config.toml
n_experts = 256
d_expert = 32
balance_bias = false
num_key_value_heads = 1
rope_theta = 1000000.0
qk_norm = true
tie_word_embeddings = false
init = "uniform"
optimizer = "soap_variant"
beta1 = 0.95
Below are experts of layer 8 (counted from 0) of a mixture-of-experts language model. Rows are named router (the router's row for the expert), gate (a neuron's input weights, with its number), up (a neuron's input weights, with its number) and show model dimensions 0-191. Each number is 128 + 32 x the weight over its row's rms, rounded and kept within 0 to 255. Numbers have three digits each.
After each expert's rows: a language model's description of what the expert responds to. This comes from a sample of Wikipedia text that the model never trained on.

# expert 56
router:094139118104164120164144146121136130098160056108091132141115098100116123100154101102128139121148162211115148108153087155127133121147101137136138126154070148125128181146165142140103107087140172053137085058117158136109120151163116186112116159110102132098108147093137113067160153157108145106176102073137138061106163162140142111119113183154130096112111051072109159119110095133153184065135119094163118116089149135137121125174182095092173134099120060147095089134121165120116144118139125061137104125084197126091112204119138055128094092148094099174086114213129040123162154127077139119
gate0:107129120157104141124126142120124099140156151156121158131194147129099196082151136132108154160120100117087088131104111153115094113124096188165107192065152146085109165131091163133155156144228093178154133132131143154051128113118120129195160181113140127145145169129131025127101105112127084146086142102114104116092111164142120166129139146113105218097158072117226085095127157140125141184117068118137123148100153160075171173130137124160168162116144174095090105130099096108149089126148092124162117116150153171098135102125122188097161188117155100153140153163109052121146107109126176116
up0:128068148113179092139140158087196112117134166078114135043164100107118135133090119084140121162157147146154180116157161141142089151145084105149085133198157140088105110106133110070150136116079132135104076135156179087096166144188128148083132130191190085188081150142075093165141173127144148096073154134097089072142084140122118154112108127117141146144181108144193169109137137150185140084147136137062145104115147123163154158154149138101088156144161121121124105125200162104141139133112116091179099127161111140191140092081173082115147119141169132102122062127100113067113159170151170135
It responds to: Verbs and verb endings that take an object, such as give, provide, make, using, coaching, combining, plus following prepositions like with, into.

# expert 4
router:128137118118117124143140151122194151166173103085114136184155112184147165129109157161155051138130170084080127129160154075164124125174136129111151173148102144131120128108152130128156117075182167108109131112186132153126148089133126190094126169095108173122094156126155082103148134190087167167158074088113140104078084189169119099177118136126102110093174071098168113135137078178172134136111130079089131105111179117113156106176153147138089096066108118156102120178121122079115149099188135112100114147168128115043126203076145065130160096078114122112142094176089099118168105136164137154
gate0:161175087143090138139141096101106108132131204160137128149129158153177125132127139099173113152132049102086153115153088116173188094085138110119156127106117077089126089136121164137160119152129132121100135166086161187087158151126137081146149119176141103145077112128179115127159118183165114094134047158157123117104087165181172122143114127084128156132121172097132182076159098133111115087180124118076156135115149152113136032166113140144077083154122092151169148093150189144135177149082092105132081126133154091115125155194137119145152184145195036131142165126164109069090124115155126123
up0:093137086137169142167114160180163058080187120111155127115152121187084128167142099144069144187090139210114117162114119113155133099172128155112077111142153183145148117114110129135116114093210083152045072063071120191155116113113152104140114112112139118187147091122147178187188119181119158126065084151153155167105112141131151160095161129111127147094157109114134135055153194134126157110162122167105145124113123121148153116112115123098107084193174113179112143131128094134145182110093101095182162151141119118137111158119141142116111034112176115078109089105135140121127137128131126139
It responds to: Prepositions linking a noun or verb to a following noun phrase, like of, on, by, among, during, as in "oil on canvas".

# expert 34
router:102136178151086129094066129115208165149138104201156133106133072164118140141173097112059111110092172090168120141098172161124159102151139089159088085184165052121099142140119091096125144134138167145127137155139124157096098131080074108131144156145146118099157171108160086161152125103137122133191157155174129108158072196142113108178131140108070140156212089140093142147112136112138154185108118150070112112139060123095139125140148127036129102096154163158117065161160142127158094111092122160133172095132172143167126137132119094126112140119118202069167072115129137115169110108145101151
gate0:147117158164151119106127132144132084139133157076142106123111110122071118137096120202150102142055144181116123105104165188158105129146163131117119178138120098076110135134090132142101127095178084143135076161173073134111122113116116084135115109141117142088077134070160154083193150056083125126187120102129176138070172121144141126173154109102094193099191115156111115113130127200060085139091076174108094164100137139114116144118144143125209083132128139125184105136122124112088099043130141108131118146139111153118121092118157184077181141168148122109203185150132144117148075105169103104
up0:122162124148113093086136172202132182120170119122154097110140184062119115184102106147088093121137197082143118171134182093160131112192123130143167132154159093086141122165155091096160130139140158160179135095074146161125116121116078130163185094087064121129112115131104173109127198087116121086163166126161114106135116097150125172192096167194110110126112142204130154122149150161143167152134148155127098099111090107161123120080145206127127193150129067175132166115142125109090125137116160128132144112075131111096055146095110113133084121153169154139125147155167121101169122055069081132
It responds to: Closing punctuation in tables and infobox fields: pipe separators, semicolons ending list items, and closing parentheses after dates or citations.

# expert 15
router:130093144165179117194111087150120153162130103184184148103140128125105104132186104193159172153156173098105092146081141146183153126164174181143102097150091145147135127096135134097094112092131150161107188144099093143101098138136183080131151138142115102157165124150081102189128128174156070111088148128159076124126140088073190038183143159154158145174160134082177123125082157142157102134126127106098124092106141156165094113110092131189126117106176180064116163149138143122116138175160070184074146075077136133124125154107131123109127131151161130116092124117095126136165211171112149151
gate0:133099137187143149148142136150136157115160096126097143067147104097135186128134114104136137143153178139098154085122086181147104113095138143115154119167088111110109124169121085125212111103166184089137105151092177153162137069135162106120141163129093083157091077179155142105125062113109144138128118129154138194176088143134139103117203114131137137142176132126072133131140107100117119128190128123148171143195126152169181150188114104164172137155112092133143159112096157123097119072138188111105010124119136185131094080166153109175158171135163127044115108118146081074144099099140097090
up0:134138162142115123157144067139120110123103180115074164167129172101118099118124062102111092137111100110066154113126163098115123131138152130060115157058130151143104090098110093103095090149113084114055140124053112168141167047113138093101121158108157083147083117157144178153066101094075129162111165138131148113101091110165063183099150106135091156133150129109152131173139131090151131096161153105152052120168122113106142113139110052149144149122055103100114176162164076122138154140124116070141166115122211090175120108179125100169133104119138118148093182142171102161169095140075114142
It responds to: Month names inside dates, especially in tables and birthdates like 31 August 1997, plus "|" row starts and year-range commas.

# expert 0
router:154096091093149120209140119086121082123146104169098115169134173184174108137170189137165119150144099192181148125140134166141146110123118107180111119155107159116151158126082135145169145123117156132131151139163126138084160179080115130103166130119151089095135181133117165069131109065127132114167110208125092112172141126151109140069122082173132196128102150199137133127149176153111096116131095177141085041143176108126125165086112132140136135120045197144129127148123130125134159150099135187149070090075099077160122112079104161161160154135150149089141069163142099143129153110164089074
gate0:202095122150162147173142102171081103111155157139128061135131118103052113111143132153140148153134106153132159189092145161073168032113081110118173166158077132137123167124085098139123144134128158107095197113165073081066126140102150188092192084089079138137084100141149133158146147132102174082147132064129155121103145176141119120094126187089211085119131136174092113155138123057174098108162135169143102118123135087170156135143115115153124094121100158178148126139114081130132139114102184134108100153066149140124076113130120118122115127153144135169166086131131178087123167175120111163
up0:131127152129138129068102099211115145165088126118148111130182137099119113208092115157100092148123095179149120129067116150091117142073072127157121179128151134146080116066137055171115103181063141106108161134175091064182093097127120126153129106129136145163173109177137130162171161068131129118059171153123052183151135161134145154114106072156062131091127104106122162162145092088145182172173119127158150149081151062113119135168152156165118140137144119118085083098100083083113111102132130085115158135116128109134132087108122098196139108131146105145104156053128135130122164125165119090
It responds to: Final pieces of geographic names and place words, such as Tyr-one, Aval-on, Angles-ey, plus island, region, valley, River, and taxon endings -idae, -aceae.

# expert 58
router:177108152121104094119109204137141087144142099137133125123125145133066144084128166077133083114119128124147088148120190170130156149117100144107156142154205101133079147143138175140080121078155100099067104170167070127100106154141151151129128133188115204107144086170127100168151178114166120093086098052172121102159170192085131101150152098155120160154141091118122064113105141077108072124140112073134132146083138124118151120087132154071206123150147154100079125110185136123154127136201104123136159116142114107148172149142048072113098093179139114092120117133085096124081089113133116088
gate1:130186123074048135144095147163176106147145102145160113100107155118194161134129114124158111206149117079143182119140139140128089130206127125152132167160128080125096116157177147106126153077127116134134094135064111111129065119124137168162117152154148143202167118137146066067130152101140094122147140074118134122099180131106145152172141106140171069133098154159113184144143190082102126127086166113159119090189125118156150099100143080171164168175164080135147157095129150129122105089161172137170164150125097143182135152121046186089119165143133138078110132126156083062099085143117149107
up1:173155145163119173145118146087139084141130136125114145156090086126122126136089119113100092082163223155131095108118149110098064129109134106191167136090145079085154163096148154088146160127116166120067125115128095135102172098143154107168162132134115136188140088152086194071096160063110128170158126162113076131135069138087153096123165072143090076083156159144157149158131093139178141133152118126111140200099101145184078113097164046139137184148084118132142095089133137097127158087108133090158153129094148134115169147169063155110111153150091131070138149135170154155099137142182147189
It responds to: Colons and separators after infobox labels like Full name, Class, Producer, before values, often people's first names like William.

# expert 23
router:046094168126135098165079140092140144128130113119129115170095079141158157165116154075158099164098086127179192120154135119112195106105122088097157105126127146150150146175156109129124173122078078156112139175079110144101121092083032111141131076181192091129156178144103115186135103121178107127134174096141133129163161077143123103157148167154098124115148136166137091134084093098133091140176148117105080113109120189112119123100128118073180142114070174124124127209108152133086081110098089164136104084169175137142124100161125168085113083094170145103146122117128163201103122108176129142
gate1:130148115137103118086136161175071153136162103162135076104155137129091125135107095118099117131131132114203128130072126116112119116154135105151140072144081100184163117196155138089101080147158134087132097084118114171118141130158161105127129166130124090145100155193099040097127177110226103168167129133148142132083153142165113147100191113153061098082197152130149119151119097081117087151188124120145160091116185137128129137120048170129153101109130135126121115110128086114104169106191126122160164130164097132105183164160084120109178136113185114170103179199131087109101189138105092108
up1:118112133068137096101106141061111161063145108155104121153141166110158108149133111084076089098102174075140170110113097150151168107085166116147098123182139165132147130110107099168114146102162078150099109118134121151156107098113110143136107103110133182107093106116107082144136092174095090109165100163158143138143115120089187154145113092127093250158119104115180077170118192051110177158167145056090134093086145145120109081086131181153193117068117151141123136111130157116121134097137146136158138039123140112147161174106151105177088139105162169123156117143084067134079133125131108095
It responds to: Pipe cells and semicolons separating fields in tables and junction lists, such as Interchange; or China | A species.

# expert 47
router:156124114145151064127104120139177136076174189116185086090111095205112146164113159127107085174101146085113139122184143165141141102161141089165098097149106078126100143125170073129148105210144126133075160161124130145147183163129155116132138178116151187158145140116115190067126137173168164188071154096087112155161139108122156175166107100179132098125139145172087172152109106109123147164140139165134095147113095099165107200124131121083116193127066160102184121142188184139108150128098118124115146127162113168158149143165187137124126111078061167162140129105142125131130103171092127159
gate1:090146131104128199119156145142099107166118171078176131149152148123113174100143180173064060091112177075120119125118149159089116074130163092072156107120166136103123111149163143137132089084076131121095196138165085141059106149120156191126098130098107136115165119129086177123150070095094078133067087128160172111144135116123110134111136142192149125122114161069135148161139118109161136155175158047139177098172170164169112101154123188078166142135138163120140093138176126115168098146131174126167118185130078136133115064138162112143111124121110159129103125174092131118086120164171051140
up1:128038139145119087122097130130126141161164184105113121123140118152127123083119109149126171063131160153090172147122041106147186102102175134163159107137140137171123113111105099061143176138154186100111108127091119101096139147104115136195073224149162100143164126113083117098145128154117113174112074135130198062075141089167130144145087157103095183136165094167110114133135118077129109123131174141173117084141117144147163140107140100106162150136165080151120114168099134122122120087136112103136133132143113140057126146128095128055166114137084136048051115152148126108098126167058067114
It responds to: Hyphen bullets starting infobox field lines in film, album and species entries, such as - Running time, - Authority, - Producer.

# expert 12
router:120164094157106099146183151089122125167111108112076117105136125200138148064092149134127073151161147117087175125124121161100126066173104108130117172114099154133167092148115168120113172104142111181171193143138130080144139173157134120105079179089088145157121131092155133134115140104165107123139165113084075125078104126100149077158120165142145106078168146072142086148095141165111088136156071167123140150127149190080098105123117137125082130134027127172167174070194160131151139145186176082154095099144197086134130117085130098118145114158162146094106093087116140165166173132173107167
gate0:103091089151136124159119153176108079117132137093090132143109155100143120111152115137068158123085149136146164147163143110154134022165131110156135122167111138162105094184171111135125134138090148152118140158166137075173126162163123158140141108105104105161084135143139123093169103137125052154160173082094088131150096145130121147138123093154091118155187091131118075108142080126108128125208058095082117069110112132093111101087182181119069112089135121076109104126139190119149113157161156166202131173098138028107182066105104068102162111147103147123132181102073098137133156132117142132
up0:160156104153115141123080166145076115071116177100103108120120182106113100097146170204129148173147117193142113151115099072135151090110071121165127112085116127133075064157116102151167159140138093128120144121104083096148175127120146142108113213156136135163081077123108176134147091096191103066163113094138122132131111133104131136144122121108130065170161145076156065080141118154114079185142175064077121129175117122117071144163164140075134144178128084118132116091189119113178139124156113146154157077111154110159163160107103088093182141173148105120128166123103165210105133095143159133
It responds to: Prepositions, chiefly in, also of, to, at, from, into, throughout, following a noun, verb or sentence start, as in graduated in 1968, pastor of.

# expert 32
router:104109173055210148096125166082143109074117085120147120123145091154121156115150157181126146121130114113172171139170163148113174106085163119085124143117141101190118135119172129167116135087159131122092144147096133090150095148088069135154100174137128189102166166064061163152133125108206102182127137115119145147053146110176202080119126120160116123094176125166160111120097125132081086142096143121134106139085111099107143060131125151130109123099143172173130152156123154100077075105093111113094099088178131163125140159068130193128168109155165115154111108079100157166157060147125080158
gate1:136165066175178113089158162116073067027170150107115135196140051119097117055077104218173102123171122140118131157052135083111112108147140119080084175161151128173139123119153107156158134145149095073085140137145148185125129115081127118154133171134116144064143083147120120132113140131156158065141135083148164141102109149132155130099166122111119147112142159181129133155155134141115089110106152129047105115113124125141077126168100175147114147066141136189109132146102155136133098099154136149076145164070133106154100124019104146134113131113098117146142147153120131100092104094149113108
up1:091114115146158093184186162093121104138078125101080143148123135057129132152178081129067146139122183139112103122136100128126038099127093162106139120103157128087098099105085164164133117120091095140058105084091153114165167139167122163157114117102069128121124123150156180064084092128179070119119105119119124130140123131124030140099076141122120158158166120150129158145128133139147094110108108174149114128146058121206140154140067169155108095139161087212162139159158136129151126185173110124185112142121127134101103120126079126160176038109110118119120140156084141144158188091116098124
It responds to: Colons, periods, dashes and table pipes in titles, ratios, times, citations and lists, as in 18:00, 8.0:1, Under Northern Lights: Writers.

# expert 48
router:143144132144118158153142056102116185187182074121105134118099080106151082088095151133098105145118098161106188066148157157135088106164100140105141107166182168169091118207097133173201115096139137162129192137172109150122179115178121119128127126124117111137098091123137112097112166084169084147121157142073070131098157083169119130137098136134138145094125144172159116180116126120097089143177116164182059180152125152059116100160167103145174109091101111116178152086139129171156136176166121063149074074128134113141141124153109119098140137154179110069148130117128170143079115113147182098
gate0:162121152096129129197169139088085102132106119097178166103118149198079101108130085130136191140124119193118200115135118150105105170145096133154182133174170141114087139119121106173153149055105159109099201133181095100097128164154118104072184159149168084133185150087101153065146185141129134171096115152116121115051119078129170114118091101138087120097111114106148147124166109128167115181131095124102148140014146107120104107108111140142114109181149189084122119089135136118119141081151144136166138087108157147103094157120115062114180121167128129148076141132180138119144094102155116101
up0:117153098140111115138169149106117110072124112115070117115093127122090169090110098076154162151119113119114119074124096125143148182096044154148110095071117113109084138093154101133153193126105100159176136119141118169121163065132128149142124114134088093131092205110133128109065135161092107091112141149105122087094118128146086164124108165091117116161142066154093136098128119092098164192116137086110129172132140147160100190188206105122130073151166173111152142136154183158164186124121096092114175139146128188180142109065152177124117121168141103075126148163121105142106050196137115197
It responds to: Word-piece stems that precede Latinate suffixes like -ation, -ated, -ism, such as mult-in-ational, fem-in-ism, un-an-imous, educ, oper, gradu.